Below are experts of layer 8 (counted from 0) of a mixture-of-experts language model. Rows are named router (the router's row for the expert), down (a neuron's output weights, with its number) and show model dimensions 0-223. Each number is 128 + 24 x the weight over its row's rms, rounded and kept within 0 to 255. Numbers have three digits each.
After each expert's rows: a language model's description of what the expert responds to. This comes from a sample of Wikipedia text that the model never trained on.

# expert 46
router:105105105092135123127153131131121139158126147113129094123130119110150146133146115131143081135114135146144148144118118150122137143107112155112115130137111125142092107126136109105153161091102141140077106170131144085176157150131141155160096163119143148131144106093165136184160119118102114103093125116127141092091188135163154151097136122145130131155139106142144099137131107137167125094113107167145133182152141060161102144122078123130116135154122115089109113097141161120149133127146109174114084099135139085096099129083115139114103129106167094153140107145102150145149124143172102114107082153158106148120127134113204131113120158128096156111116157130113107134135093131132152075130
down1:139139131152118069143098152161125081112136138147139126116123160102116105150149077138148137132109171117110156101120070092101144136143110119167118144150113133098122084132145176133126101122175113164148119140168135114139102121116143094159126144133133122144120126147081154104121145114129141137084116109149119112091113126144135111124117110135137158155139116125114146123125126115108116133100119103094159086165159108144073163111146111119142103116101120138120092124124132132061134127131145115078166105129175092116142152119119182140131136156088131120193113140165132167102125102137134167079100155154155136133149124105129151136083100139149095143190133148167169137156138142128160135131
down2:112153136144139133138110143130134131136152123117137148118103104127091098134100177126102146103143149076109164133160114150159105094147087139180100100140125104109158143135102179150112131086139113100139117117097135142187099094142100121094154152099167136128090082123087116138107133155102130131110088165125115144127152113154189157114127130098114143163162095138100136130126145099143120133137141083161122120123136131143156138131122121102100097161179141110121108115114143155163091142142169145137141134116104146123143114114139111143140120127108158146163117109120106154176087139140146114176166125114142097113140131110136116128129108147119166148129092081157068155176098117117134067119
down3:115101104149082124109153123104166111138126090118097155120117165127154119131160161156143097125095146093109128157120150081124087126132103130119145153118156107103128138116132083064128138129123150127178154146134126116125107158124095086083154129137122113142130133139109133135148196107129125135139126128085161092131086138083139132123133145119148110092189132149123116119148103142153138125138149148126138132152113110150122132132133124107148099163101138125143098152108157169137109056144149087117157143171096108147101115159112164133162137111161106163102168129107137131137149107211099159131132124116084147119122135112135120112129093135082111114126106114102158110138110122170129079126
down4:144094138118157104116139137138108142148173141144094124121132118147083113138128120101158122140113126115144108097095138151160165105139075155144130166139108158121131133135146121124151121133170129113128179133100127139076127154135142114159129124164118113111119189076128146121124098138101138139132091126134129156178124097115136098106181168073147136120121134152140125114112138176151069152092163150111136101128133163126149134101126131121078129146134110115121103130124104162102125116092094131124136128070096140115164107109096108149103094111127110129103154092115131152161084158113161153125129174084114087136150101157094116177131137137148118092097133168122111143141078151119099124133
Description: Word-opening fragments

# expert 6
router:092099095141123139106127125139145158176157103104108136137133142128107122133084095128148121135146157170145121162123106128105139145139141153098134153142149115166109113149123156129123154103125138117125090159103161133149149188151141133136119145121084135143144131091065122162142134140139082061111100101125148082100162139124101130096105097169099146122146146158161136142138140145169131132124109145131099130130129091139125120131126104124162160160095092113128148107079132115138142100148094151111116129103183100130138106116132149154132126072122085163104130128139174130139126150155107153091110158147082204103132140132106131120120174114130157140132162122108138164152114092124148129091
down0:177151133166120168068143121118129142158154127159151107146129117096124124169139100116129093080136148133142135201092154123109134107083133117115133131137137141110135147168167115078100117151118116105104184143150091097132135097097124114114119082128123110107100146128122104134104128151198131135135156124116140141144120123107139121117091111163166110093091126147115123153146149170131141127120148136133201120115106127130158117086102143155103114134101087079121104137150163099137150137130117148121135114115157136127104108136111124157136141140119138143158079106117158089111145130152158098170119083113096131119130126137136126149143120125118154120131133150177101115070117110108171127078
down1:133165093168120121085132117118127151116119135110141096129118165122145170121170127097120178108163066124139132145104101093139105057157102097152137147146117136150103152118144124130129198159095161181114144155124101152114142132075137123148096110099164116163130106099121076125175127121123156124136110138139082139118106123116172121169149149158128175132183156109102123101140126100127129100134104110097143141142143125156156124140100128118172121139113098175143160146122167113139129099132100117124117100110145118137150130151153116097143149147144160107156127151128129119146102091138134138098149150123094137137121141146147088147126102100198132122144126130153131121144116094101106120134
down2:140135097121132147143131109159113150121126091127098135153112132133103104105152144131150135084111112154158112129100097145135149147126164126156145136104124118177098141117080107150115157088171145131138131137115106082135168149135085142117094136152133160147117122121172105165125128125114161138168116170106119109137115127136142155074102154158132148133099095115139116126056153096155112154122116175160135121114130177158126153116126096128103123092098166114155111115149142135186134088137163124121137096119133085114120064161147100102158156143137152118117132130146118105110124097119098163148136153181125169147127126167143142148103096128136115138154146084112166130115151164168119149103
down3:108118067100138106147135100136140112120175108136087139139136158168098193163121139162086075127132175131141103071140148153145141129142155114121136111140089142166138118139170135133131128129127189163151135078139127120137093110116157146135129112170118120109105098114119142126102119152086150119141176120169129097140122131088110135126134102072118122118118126053170105173117133177104122168093130122115152128120153134122140102130124135141134115098107147129095105100137142116105138171147148140102086121111121115137105116113109147159151168118123132146118123116111141127123127111136143161113138112095065148123121100150124151153095166141119109129133078073124143131105141107115141122126
Description: Capitalized word-initial pieces

# expert 33
router:108105117090121081127106156104136136136124119117151130104155112140113141103105148137107138114158193130157156102097107154134159178111082147117108147203102116104100148153108164092186132111090154123079132133130134120148147136140124163165086148130141121134114110102135158155166094183134106088118147142137158132139142122174101149122153145113128131093159113108095125159167115120131144127096141113171147141119131115122120118094103110139106108151127099131150146100156114127074128108102072131128130145110122145130126124123084125120133144086125104136119115153089113146168102137147110146137118124126077138161075143110183128132100119087154165126104145108102155127113139129122113091122
down0:134173122131111157127136096124102152091126105138118127079113125091125112104124146162098162160143108134059143092129142139083078077127137102139138115103156130153141135144125113107120088133096124122170099163128127109115101114120105113119135163108106070125135122128115148078180161129150113125100171164121122145147117120121128110101168129164176161113162148121123174123130123154170153105079120117116131087101106100109143128136137092139128082081116139131172064081122133153139089131130145114154130118161100122146114132085149157120105105146157160154119100158127126101153111127137130118100132119142155128116126122132138101105096125098157158102155129140139135107164137098140136100139
down1:123138161134124157147102162110118135079138143154110100157147117144134111128163109113116163129122112160126105158134092147153145175104122145120113130151121117130136103120124098107092128153138086107142069176136105140109095098140156176158120104159107156085098139099105165149086131133107130091143098172162104088096142138100156078174087161151139114107112150105130191096143111129119148163126130153116145101150138175132110107127134144122121097100061177123118106109095145105152177108121116129122095123153142130118129148154148145111123105139139131184146152160148128088101112126087144137120129125113139141134102138159101168117129110121163146164126117155129113149107133135110147145143
down2:177132173123082125140093139108140115132144149112118189122161134143085111131092119117115128133117133102103163124171188120097119112092115136121192074150144087097090108093150129147155093125115074129151143108140118147126078141111116141119141122129151118142174130135140131115134077122093090107126138137126153148139169124163116139163078122095119153141093157115153113151082127113148120133126175081167114115123150126121138140122143138089126111110095108113141129173156167164107099112147151161142140114137150151085114157128138138114167154068128103118152148142133104091127137096111118127176120100108165116125127087130133133125142140139122088131126153111126128120120111163122125141140
down3:132169172150119123117135143134116150132108118139147129136176135127105146103069146162122111140103222142107128157141104120169128142118122158133183134167101130105065068119146109107109166168119142168075107118122106158137144137131143114140173103101082119136121138120112115138146135123106095143164131125135124092119135119131113117140109114072157127135136093131111101130122106131106103139140131111075152153085103152125150158158095134097163132144124122149126135148159151091099128168107109154134139076110115087141135110140101125117170122099113162106179111143132161130149148111128122168112125144114163137131159164175139118112148122114155142121123116098109107143089118141128102126128
Description: Brackets and year digits

# expert 63
router:148109079094133152096113120129170187120133125136161113131134127145133166088105127119161121097116140173126117128110123139151123121123101140118089145157110144139163146092125144135146094094110162118126139136126084146115173138141137145151138148147095142082158135138096113148144124167141113096115105131120160099117120149155090138110168098127109137152161098158147104132137143125150141126111103160136157142109129100118126107073154127180132133122135154133144131152149110167100125119134124154133114098118135149128135181121094129174094184101125073142123143145118143171117133164144137106101083154118123136121104133124090131157121170129155176198116172108114138066155121139172118102109
down0:113120126145101114148130155106129131122108093127082103120126153149149122130131147105112111152156112142086131154152132091139141143128182072149163151146102145149143145122110147107118155107128108175155082094114105120159115141148107168156167106163180137129123169146131117127124168117103098126119118148147090107113148092115132140133162099125082133123134163135113168117125120152082143157113098126080159115124098160120150097101142106131170124116155124140118130155152136116121144119148090115115154154152138114152135137140122149133105142189178118134143131102110149115081158106147163112152126176162086189103175106104100132088143089133137138111097093125133158112119105144136131178129
down1:138143141176122041115119132181101126153128124117100135122156155173094113138099164123100107142093127145138111110165139148096118089110146148155106148117100123099139118132106130148113180155152133159142098140153115142148149122128143110127130120077131136117119155109134149104097080099124110135140139137112106154118154112095106117116126116107122110143067115107105091131118152120109113136158080122144162118136134115129096126116202126137164126148103133089147117140094114133131118151123132120161132162156095153138132150127110088135129106081145094134141099103117130136141173132074105136142122119110149095112112159142140081115122166156119148148134066091086144146116122188092111149132
down2:155119125141149133092128139111091148075161096130111079110123124135107103099096165157175124116152107154132105146123107144082167129102122147143167142109163151094092145147123138140151125114139097140134094187163137117124127091129116128151136113156144126128134122138140122178136126140123140095105156133139119122122141113139149128131179083107141171129138139132110147126137107143144088173121127142101089117146103113158160139116121142116113127152143154149111080119166113169124133147102158102111184124141125189174140089126089134136117101132133127125173139151120166126133092113076099124155148178144118164134110108112146160086087125154120071175115102099127108141125140138148104130164
down3:090132173114149134115151090171125180103160121109148114165090097117096114119138096139131142131107148136141133174101110123139143129111107133128161128099131147135130107139130093152119080111144078129181113141126107129074136148159141165157136109108133106140111128131116133125162141191188113165094102156151131134131162091096102119112112170117098111097096163126170134140158136154164081138109128126120159119199108081090081103151097141126147124112138154140130107135170096122107169102141110131113171143149156125136137120152132151133143119131153150122139131133137111083133097113117123105121133130119164131103133179128118150121143124103118156097100139141105148115119078114156113118096
Description: Mid-word name pieces

# expert 41
router:112090109087135120140120139084105126125128129090151121091161129148143145107093142147111120086100146126155169130061116155177114143111065170104110147195142105144098142102107141117139110117108168114058116118120155152134159148136131109188117132128093132135135125105132192137141091146154124112141135117147093124116121126119129170108118143108113139117132126119160114157168097129137159145125137106156142140142148121136159152110123122175133124168149126124143162115112106135127127117137070162115141115113107090103126102132122152104102161097143119102141091116082107142159117142155131140098123090134110111153083134112149093119134142107159143146081157103105098147125122083160113119106
down1:139138133128110133099120151113103130163129107143139146125158168190139097156137141179110136119115162153142161142092140118089114164157141122119122122095124117165134101113097102102156112141090109100092185156139163094172114141109146100127097073097134111118147135118123147144131090118142122144065138142138124139168157113157144149115157123100122108129126141103131114090130163093110161098078129137144094104117126115100129112142124123113143121138137115145118095111078129103121153144119145122170154112146122159102089180153166097103096135119120134109181083114127130150086107161162133164124155171127139138113129126138129150118105197118106170098137173134117102123156125124123122128126
down2:114107107090130138094082139066131143101185113135101124114111141128115083121124127131141117169130091137146137150148118145113123156121136099088152186107092101146104135130146165155155129124140146168146112129105151130142133137167144123127129156126106136098112186129127080115125115101105139146134158133133117122141126135134124159121118098102119127118123156144149126113157145141131158158180077142162136084106122166108117135122091124172131125181108092129168165164115149134071124162111136111140164128179129148137159167098143165133158122129145129162120103151133097088132171131127146163139110107122178110143116117109115130129146072187116103146166123140159126109158143105147115150148
down3:155147112073154151125153132103122161148083124139120144155193131109092131129096114136104095131092094102104089123112119125138165155132119125132086172129111117102162135093150137152130137147121142156141141136098167096120129178101087135122154104120124144147082121135115115099150108135127137125080137137111136128167144118128116142122088096109144130099136090119137154110145136144122137136124156147107129116073125126126114150104151065099137082116096109106119109117122136121164113130118120091151166160119084122169102134103107131132146102106084125129189096146065133095138088131118135159114101189120168141141134130115113132101119088160108139126101148105124116130149144190111099143145
down4:112151158159129103136185136156159135116111159155145112158149155170116139077125139104088132108143131108174131164132129109144085130113117172137148172115087107137128144108143143141110098118129091106099117111106099126072139096129162132142135156130107108129114141100146156086104161165150153152177176154145124131114099117124099115139107128072132129141129160102156116112116078104143139103103140180128108149125146113138121107110126099132155086160137125137145109132101159153097148104125136144103146129101119121118164137133143132157115120121138195124145125098107122123066138144106121113140125097136166124131104168121163129123099084091162145085159129138110104149126134113063109149123
Description: Space before numbers

# expert 45
router:115123088136118103118132132123092139167131120126096104114171090140143162123098123108140105120123107137138198085101085170106135138170097119116086133173121150153127122143160143155129109112105161121094115115111134150165149151157112139142102144139102093127141119095139163144171117151176104110172126105131122105155111108133155167126177149157117135104146118128091126175159137161152170135134142102168171145129141111102143096145112106139085102197141153099141137095121131153102167130136096117125106162137109131129135144124090130155142160093111126085148134123093105131156123138124133153097153112137126097155103132121145138112079121104111150172107166118105136110129106123172135109144
down0:134155142119083142142150086090155134122112128123149132133144157152076128122186147138097097093125124110156134085132116141132176133108148107134161063109149089133109152089145142104107116156111128153137118120183123143114138147095155159112147127091123104141114123129101129112110115126109137079153112193172140134125175139120139109108099168138162177089139155110120154116132126117131149122081104113124134135121088116159132147139109118142106177123168131106137113131100116084120078140141077123124119145144129119126118110168140133139161100151134180129090122129090152152123138117135139151146169143113127139092130128131137096112111136080138106174165128158146164073151147145124140098142
down1:144132119121125068108101072115152090113103115125122156166120146111150123124096136142100167142151133113104176114125143143097157127145127144109125172121129092110122126123152137119158159120115059122136111139096115136112131138127066108119134160126151187119148117127127103160110129160103115138162153148118116121088103159111107135134122098155122112146125145154139122123098131090136105080097153140093114091140148109144127121074126051146140116090152113138141123136102159137116102095166086157135137120157114120106122123156180087128108138135149174134143148103156101107113108107095148101149095106138144109143107146152140119133131112089171130101109082142097146142165128102116136172086
down2:123126133120150109151173133124105120155083119125090132152095157155091117133133129111131113081137150163164166135135156174148140105162146158121107095144096153131148102120133104144162104138138147108113155100147131083100151130117087163126100097106159133130119117098133166123127109125144141099135143116140137141137132170141096152156133125131131141116165149146122174127084137113147151094140141120136118072170159138159062131150148125130148164118090092147062145129114116107086086146083147164137123129132112100153161083110107106135134102111169147111137087100110129182073156103119126116157118150112118123107170160097134126079161143126108108124148127144126119145149149138138137136122
down3:127086194099111158102095096132128166134111097126102122140122121106150100128096156128134138136147160164141122089139145057120110132107133141147148180112117103070188128144146123135122104139084137145130119124146115140143179156148151144087139171130093151152130118179123127164092116099120111148140086150122112108136145150147116113113149149125146124095142101098146127149080143168166142141098107117129128148142086174142124099136107115106171115109155106102116097151125154155114112092148127138135133099127121096113128109153110183131133163139157107140136142145142090089120113100143113121147139165158123131147100123106130123164144080074127130112180105148131108118141116157123091129132
Description: Score and number starts

# expert 29
router:130086108164151136162099130123156157137158068130150136110099140161128188072123104133127150111113139138165117068109095117161135136130068144131140141149107123125173129109140138157156129116112140106113147123161108158142165160119146131166131120114092127141126101128137137133135106162120156108126147123115117123127115130154135125128142122175090122102146119182155120130145152150131135172148121098133142170140100126171067092066151131139117135159120123141143123127117120131112138092143074157126114130088121143125162180101109144128124181133130100102139136155131157176099151125137100138113152142122125148127106141074114154133112101086156172170084168148109112133124144099109141129136
down0:110123153158103150175146150096151111112133133152114124115136124132126190158101115117115130163093104092117133092175151114110132117131103110160133135116142146155126131103155118149106154128109123137114112168125117109105099145082182170125150105109178134123120095120138122124149145157089133108129102127127112171154122120082122138081143097182132145168108150155160118119084136142138120170083119096112121099095120154159110138145123105183116086111143138150135073139158137120122148142147089145088108105142122122119141058124140122160116093115132139103148095146157109183092111118125127123150165155109142134138132176122145151104121110165144119152099185145128131136140126151097106130122
down1:111088165116116126114085073106127068122173091095118158103173100102103147146132107111113130138157124091121152129111095131141121102118110113102154097112151172139077084116139136114102154107148086116095116094144129140125131156126139133135159143103156126166138146118100112123153100158170151148114115123102135121177105090127100126113161146124109149087151128110160150149150167168124092116120137163129197166165127146135102124094082108133080131082097152143136115122126118118146152158101152136126139151106121099113188130109136168131167103127116118118130140128134100135165137140119123149123123110127112168153184119140115147143140113129145109137079124090143142134139106138158110125138
down2:160145151148098147153143115173165137125140163155113104175106118099131109116105093144120161081144142126167113103079154151137117113140145133130119115147142091131089133118129153133150122137135150108142109145128162127133105113133156157108118127147137121141142148100164157098119169108159163135120122107129118148093165139118155136132148139139127140143151121129108118095136139177153114133169098143128114107154080138168148130186126180103100119141117126112093099179089148157103163158104120106167121126174136141144114119091147143091081102139139129109149095126128149110149117137116128180133090131146104165196131111104129094103085124095166123143110106146164164142115153115066140119127
down3:129126133137138180099127091104118136164145143146140162112148115157099201104086101153084144108134134157142129132151164073115133161124129156132143131180108133146090129132165165152071152124134114134102136108141108137109128145124100083115113144150137126151106135115136099132149112097170129142119113133169141141093084144169112121134120100117102111116194149128112128082142149149175134133120114133079117163132126077129115147160110114142183091134113131095168127117121150103108100134132112095126124100128151144115115132172124103128144109127120143115152116137130178111126144108106103137156111117143140114102195147120158134068101146140093121151072123141114111120167145127137140135141
Description: Sports names and digits

# expert 58
router:144090133128113113125167131126128164167139138127130116147185165112140127138137119171138119111141120158158149097122109137143156137115100166109116123147162102154148145149158147134193118112108101115116143159094154147110109120129186129144117153112150109137124182085150135160162090130151108119108096124150135130123146137117122169129126117176098108103186152155130143158100177135124164150091097085146112102166128120100118107112094139119143136126128121092146142126138115143140146099154111172111143120118114171092147122126097154134114136138133079103139138152104121143131166126150143148108125128130096146129104131138165103077143145089120149164142140107051079163148120088118128098096
down1:145152121107117053152093127153151126174172123138139139143115164122125106173135124115149132132159087117156116107149133134127150140126133086087113110127162133130141113143072118141140128119075112119129150149112087154136133146131076124097099084188115153084140148148117118073135093125107101096119107134177140155096157110142162081126111162141129113133097119103112141151170137153124113125095117127119163130147131091117126102099122102120101116139121140088117090140134108148159078161086185053134138110135094144144116145121175122105132108110140145160140147154138095119137156115108123121123133090091139130140130119136079120153121137154122116135148098148113159154128120127137114138126
down2:121134149122122133149083136136124093129143139095127126115168161132150125089140166129140117133112151106165159105099150101121084119098129161168116157101141151092126182128098138115150107113120129194108107134092129151098087104110115157106087118126176093136092118094077113121151114142134107096127139138125073136152147128168152081102077113144131101134125194108122162163109129084147159126091130122114162145153128148089141110121121118100131107109099122093115099150148138117139124121101142092165118121156129121139134141146167151109155104148131090109158117142165090133125128127153152148120136136096125090110146083143136099105136105113163115136163081091134116119152115131086104135117
down3:122107114111124119112092154158110087119145116106137139137145117120135140122146106132157080154124125134093149149132113117111099136137160125148155107126121110092146175099147130158142168137127130139127143093168146126160123105172073127168138112127099131105140132159116129085168144128152142126116158111162090112089155132124097117147129153102175161143122115143120164122139091129146085150080146158134132150112128122090165175135125161170157121162170096146136106122154102177123133130116114144124116114123160158194179130140142137147144198129107128121091120140126133140121140099090121176130130102077109174144102111086118126163111093125156148131104139113172115102097131114107113128150
down4:118130144132116154172128119129116141120142108159189157163133120156118105124156155113172117136126129151145091086133081130103139159144138102106123162153128097116126097141119153126114117164144171085129127132143143117082149117125114134091153130153128151119149143097129106121122133100107121165133142126126098134116137137139104109154142124171049140159126109102094099112137126137134114156123134193130142112126143169131113118142121183157213142126108121133141141119163120118168136120123104174174137106147174182101135125144086137159110134104122094148101122126149128142160135144109113151105187117117104118182104113125119133115146137091149159115133069147120163129085121138164114130130
Description: Prepositions before phrases

# expert 11
router:130115135094128113128144151113142159165118107082147101152161149110151154116131105118153137068105139154144168117098088150145165157153117159093087117135164143144147099174122096136157115117090124085119126152119154095122140155123148156149113135141163098144176166118108128137180124153143095118132114099143118130146154128159141164110143134164110138156155157138127146163094113124137149121114081129146166119186138127096105098108103129139117156147123111096147138128114129154140153117165114137120155115121110141083109139111132148116107149131109102107107142159129094152121167150127105138118112104160086119134082152137158088092136155120175142178124137117071095167153122120116125089088
down1:127116166128132121146172122083160119088112107131100139159120127135131095102119160127118144158124130104119173145134123085136107149178114090153147124099140130071138125141052141118163123158141098144130142139102155143137132114149115117169137129133122105137171142115117145112157110107151139166153153167132135096147177107142136141139101066102119116090138146129102106170115096123112146133136159108081151124137120161117132145090140098098143127121156127100174069168145137095089092120128141124141112171126147113120151097120100108112128131118135138153140106153102159127147119097107150118121126102147133151106135135183157090131079086138144144126083136108131139137137058156135118159114
down2:148120152108127123137118148127128111130140147120151122066144117151133130119143147142126160108106084148077116107195156123108160113111130154153147122110114156163131134100123131104115107110117119132163091145130148131126122095131103121149151127111190117130144119155187099083152143149146172163085104113148114175149105115123137157134167151151137150147110124134094105068112127119131123125150157134151115095120127136160182140108154100080112179170133136150138127093127126121181076113156142129130118152128115137118118160142162109140219120142156107116112114097116111175134136121149153123144144133125102146123099102118138113073168114139129156120138099161138096131111152121144146097129
down3:124142157148141123128096122110084130155157113122131119091108127157121097173078092142140140163112125125133151130110130135123089153102083113132104113116151095121115107086159127115131125153130151113162114108166135157067123114125116146129118159125138143111176162128155109080106145102144136111156125139112094119154153083130141153086123130160106104095117133130147150143141090154135191112129159122104143111105124162109146105111137113160164131152098144090094196102113103156110184143112090132128121141132136120116143160151107182139116115120153093110131143119146164119093130128146156127126113145125140158113109099136065131161137160128142135122155119110134143108148061074156119113161
down4:179141129104108111140088192159126128122133139158156147143131127116128135126143116110125134161169100117099150124082129127123096194113102123158144141163179119144157126140145131132125133137151106113150111130119104121118167137122185151162141152145138156136155135137097128119161106180148113149153157091113112140119108165152145148085121143134152096134098141123118133134121160136116140140115122172170110151146106152103111080125114123138144107132134115103158086158161139129161148128123135131140112111141112192149113116151099143120104159164112134091138176120127119130109134141183129119149136099124113142120107133090128061122150126112177177145181108120086127095176164089129163131141
Description: Prepositions after heads

# expert 35
router:077103104123125110104164130111120131169148129132122101135142131165147132141136119120171100142102158152145140133103089147107114136106134142105111120153136123178091148145134114102129166127107116118094117141106175112154115162134168141141138113091091134134138118108123130219159120129095113100099114084144163097079130150136119150086150143148114131116115097167145098141108133120166130117101133130125106140147148126134110135113076096151095143183110128118077116140099155119165157120168129171129134112123158105120081144103133148124078152083144089184107095127110151140142139135143131126117090134181116158139105134101115148099093161127109146129114149151087097132119130123122123093119
down0:145089098120099136115124146166148124117125094096129131167141172154144114119146115084154113099118159092132106111148110121101070118114125099157155113105108096156126136135112144122112104153107101103159101118118102139099129131154128147138121146108133112111130120137106157170105129122154145108140121142122175087140113133115087152141072165117106173120128096105116137100096120093149131152060149105148122160091100121095163140156113115114065109122162139097141185121131163131106104147164128100134187109123145094143138117108166128102076152165105106121145094140148157147132125106137113145138116123160157159121137105158160122108139116136133159118175128127077136128129169104133120154158
down1:164169097133110153153094132165102160101127145121093103106096128140162151169165119097093165132136148109108141116106164151125087095139103178138138152181175099132129107128165145141138192145119130170166133084126126103157147062096157080128181150128161161108097112162175137120120132142140164145152141124108131142123103154133073133105118148115128091117156152165154130103107150137158131137148103136129109122173103106119135115154159142125121129108117111139132121127090155077103141123143141116123135134158120096138124142138180134128094108098163082148127133127133107103113105131136159113130150156102138130141126120115083143141147134132102133133120087144110131111147140117098124096150
down2:163153106140092109134117143130124115119164106119150149119136116136076109104123147078090157185147188084143122163119069154143121125103153119162130131132079143130113131125155139157152126135158151145136166139132118130137108172129153146131125112140136143135099084148155113091163121158097103096096155149143098104118118147099107112077122164108136141122166143124122149110132144116124121129114158121151148105151127120124108173145125134113103121124119182135133105136143145118093143136130124116118140157152126121102117122125113119144108079103152118151117155153149107153093107162097137165153169118060135071090127121121147191087115126115158124154146111122116111073158121135096109122075
down3:109159171109132121127111125112122085152126090120130132159131143131124102111163118110148157160136095102117132124138156120123108155144140135124082111178071175119105123111126160140134138080193153131119106126078169152141100171158120096141165113113121110121097106134140143169171147091081112101102139100123180135110096158131132134116144111130156132138098116135143128097131113156125144100148099141117151115121141133157133091129123096128152140100180114071107115109121166164155103139100169142159153121107148095116110124154099145151137131134118130113135127121113136156118142129142138121109164177100124124089148132104115157123140152163141117127166100134179188189138096146120144131106
Description: Word-initial stems

# expert 8
router:109110108136141132124132131142152156160152104099170100139152141147107164124097110142149129103142171159124129134142113159148137126137142169070055113158107118144126114150132138093108123127114151137111133109133154110163116146170148129153132096117094142149170112103100108158118123127113116051095135147156156093106160148137139156066131108161118119133120105135087119143122161167120135123124114149147150134156118106135111093090125113132161138148075139120140151107118124159102150096165105185128108090124109156119151110083152117155155086106109082167098107116092124115133084117144107169123145157156135148112120144133101089129120126105112155142144127085110119148134111100124112083108
down0:107126121143112084143129153150129087132134145161084166111124140152130152113110107139080135174112133139077129181176137129125077100143091179127119131108122129167106157109147112149125116085098136143130139100125115136150121113133110125064129148126099129137111121158149117102074126113130101087068101095110091150155151121124119102150114133110151106086117140118118160173120156123132130090164076088142167173128111146121172120085171130119155087135111120172131155111119139124139113156143155095113135118159138173124165087146162114120139149084107135100140106117157101129106115112106157142130089136083117122115118115120132120133160123166136099148129132126104139131134117155112117133141
down1:134129141112143099183158118115155168066120156135107124099128092134135123129106181121142173133140163145108154101116108159122102168107111130127080121184131155115133108110108128124130167117135167171119147133130139100155118108108154126143170163113133131118148072143123116166131102108115117156148114150110146103176113108161147111130129121146081155156117093138162086140151147141098130151136138115135115144140080130121144153153117111108129144126169114136094133162120147075124112116130149125173158100113127166142118137125102127178098147111157152125097127124138127118138133158153135135130155083123118126166100119142063191101155160127138111126162061086131141111152141133131131121113
down2:116165124077136131174173140145138115112165124134171080106126129145109109133138147165110118110163153130166125169105190125131184149153125154112125097139120149110175136123141100118098164101131162141087177099090148130124120151143131102123119165143159138133100128118138148108102149144102128125118090134106144105113149139165083123130137145143123131154111151107084167108123131117109114178095142126129135139127140114167168136100141137102126105127121186135129147115147112189102084134088126132085098125133189126122152138123132127121099083139143118106132095121128118124109107135091125167121119132126149160142072144124123112121139093108139077121093097155133110151177149113125135091133
down3:150161151129133134131155164135145170126132178094150122121127102119090103163114156117151103116105122152129116143130139126119101161160160076143162115139132158134117135106094108165110158111091096128110124124117129149107129155119129135173093110155171146166089119130118108081163165150171123140137103120095139075124126138082092162137154121077145125156138131112169052106180132164105156122110179106113140100138113132102116107102133143129095167121149106109105116106109110128129076176105120141119152112139147091123152152121147159147158132119131120107123117107128132080105147122099159110136133116149132129154169123113116136115107095118141112126106140126161128152142166121095160117182
Description: Scientific word fragments

# expert 9
router:130067156148127105145127144106154124114144150106119099167166132125148146113136117121145093107086148157129153110085099146121160165168146158117104120139171163147121145162134151127139127144077136113108131168092150139147090124156178153179098115141145097130146169130119148180117123152135123104146053118121109119124141115146161118141099103152100154152181120134176122141123175116117135128127142132136137121153126113091118121114104142144074127154073106107157127080110145155142156133122113151123128117106097133079146135122107133136101129136126143124147174145117100155115162105173093116117111118148112165112108131101145138121139102091131165172130130140109085130173123102097110120134
down1:085112119142108150112124129117166107139110109179106113099101128117147144140128116113152140126123126127067131176124151082150122096163155118144152145133123119095113093145103143134103121129105140121184155124119130113115099087103111110107119101131145086066091157149124129102126134127098105135126103146134104164128141119118179141088123118149142107155152147137151105138182083156124109148146097147104124101123119157136148139167134176078115159152162115143127099097094130139132156101067126124136102109156135123140135154121121117190139176136115125106153141140117113145134114130154118138128161154095165108125099088103127136121138111153149163163131111170182134070089092138124105150133
down2:132106164131126142136116101131139123121178098142117165131125159187131159143117130135138115166135158090141096110156127126120124142127115113119109147088121113133137111083114121129086106147133142126134137149106132169143137144109063126133087092143097133151168158127152160135157125103181086129153115138145108143130147164161109115112118137127104149121157095129134140115121129158088125142135135103149131161115097104137139164141129129106189138119106172146108159132140145112128117095120107178169107084131162161137122103186133123142137163158106105134109137122130127077124105118174158097104181130113108196127112135127099143143197120134156144118102148166137132139114089117115170128090
down3:122104133123088148125116088134130135134084144117131110144171144156107087170128106116151141079155090104153118106120117135165188119109138130127093174176152147149125128144090138106183111115107134131136146122112138153111154168171162143099101111132145168140123152152115135131107109111084149127121165133117118148108100068120151137110161155115132126112117138135157116086115118126113147101095125113157085160114123129125124159148155111112111179171140125139132118100120095118096124076145140138099156093104148092108158117160111151085126106139121068127129114146117157152133123145096141117118129131184143100108105120111159130137121123118094102131138131152060142094148142171141116138170
down4:112137136129090146155101158142155118121137110106170104115117167160104169106149165138106118156113079121124126169107117130120163111120133118142106121135143145154147129126139111103138136116116115120103152130129108104101114110116151148127097090076137160140110152165099134106152085117119102086124143076104102154096125135123159160163139060111128125170121111174168133188116134125164122132151118136116137111142089147108115120121155163140165131129151127142136102115108106105109102131111163126172175124125138128136135107109093189125087127140154153161131177140124129101168121104097119140134174145178154116151155135147134151097084128180155118136175150107140133105106114133140120099088
Description: Prepositions before nouns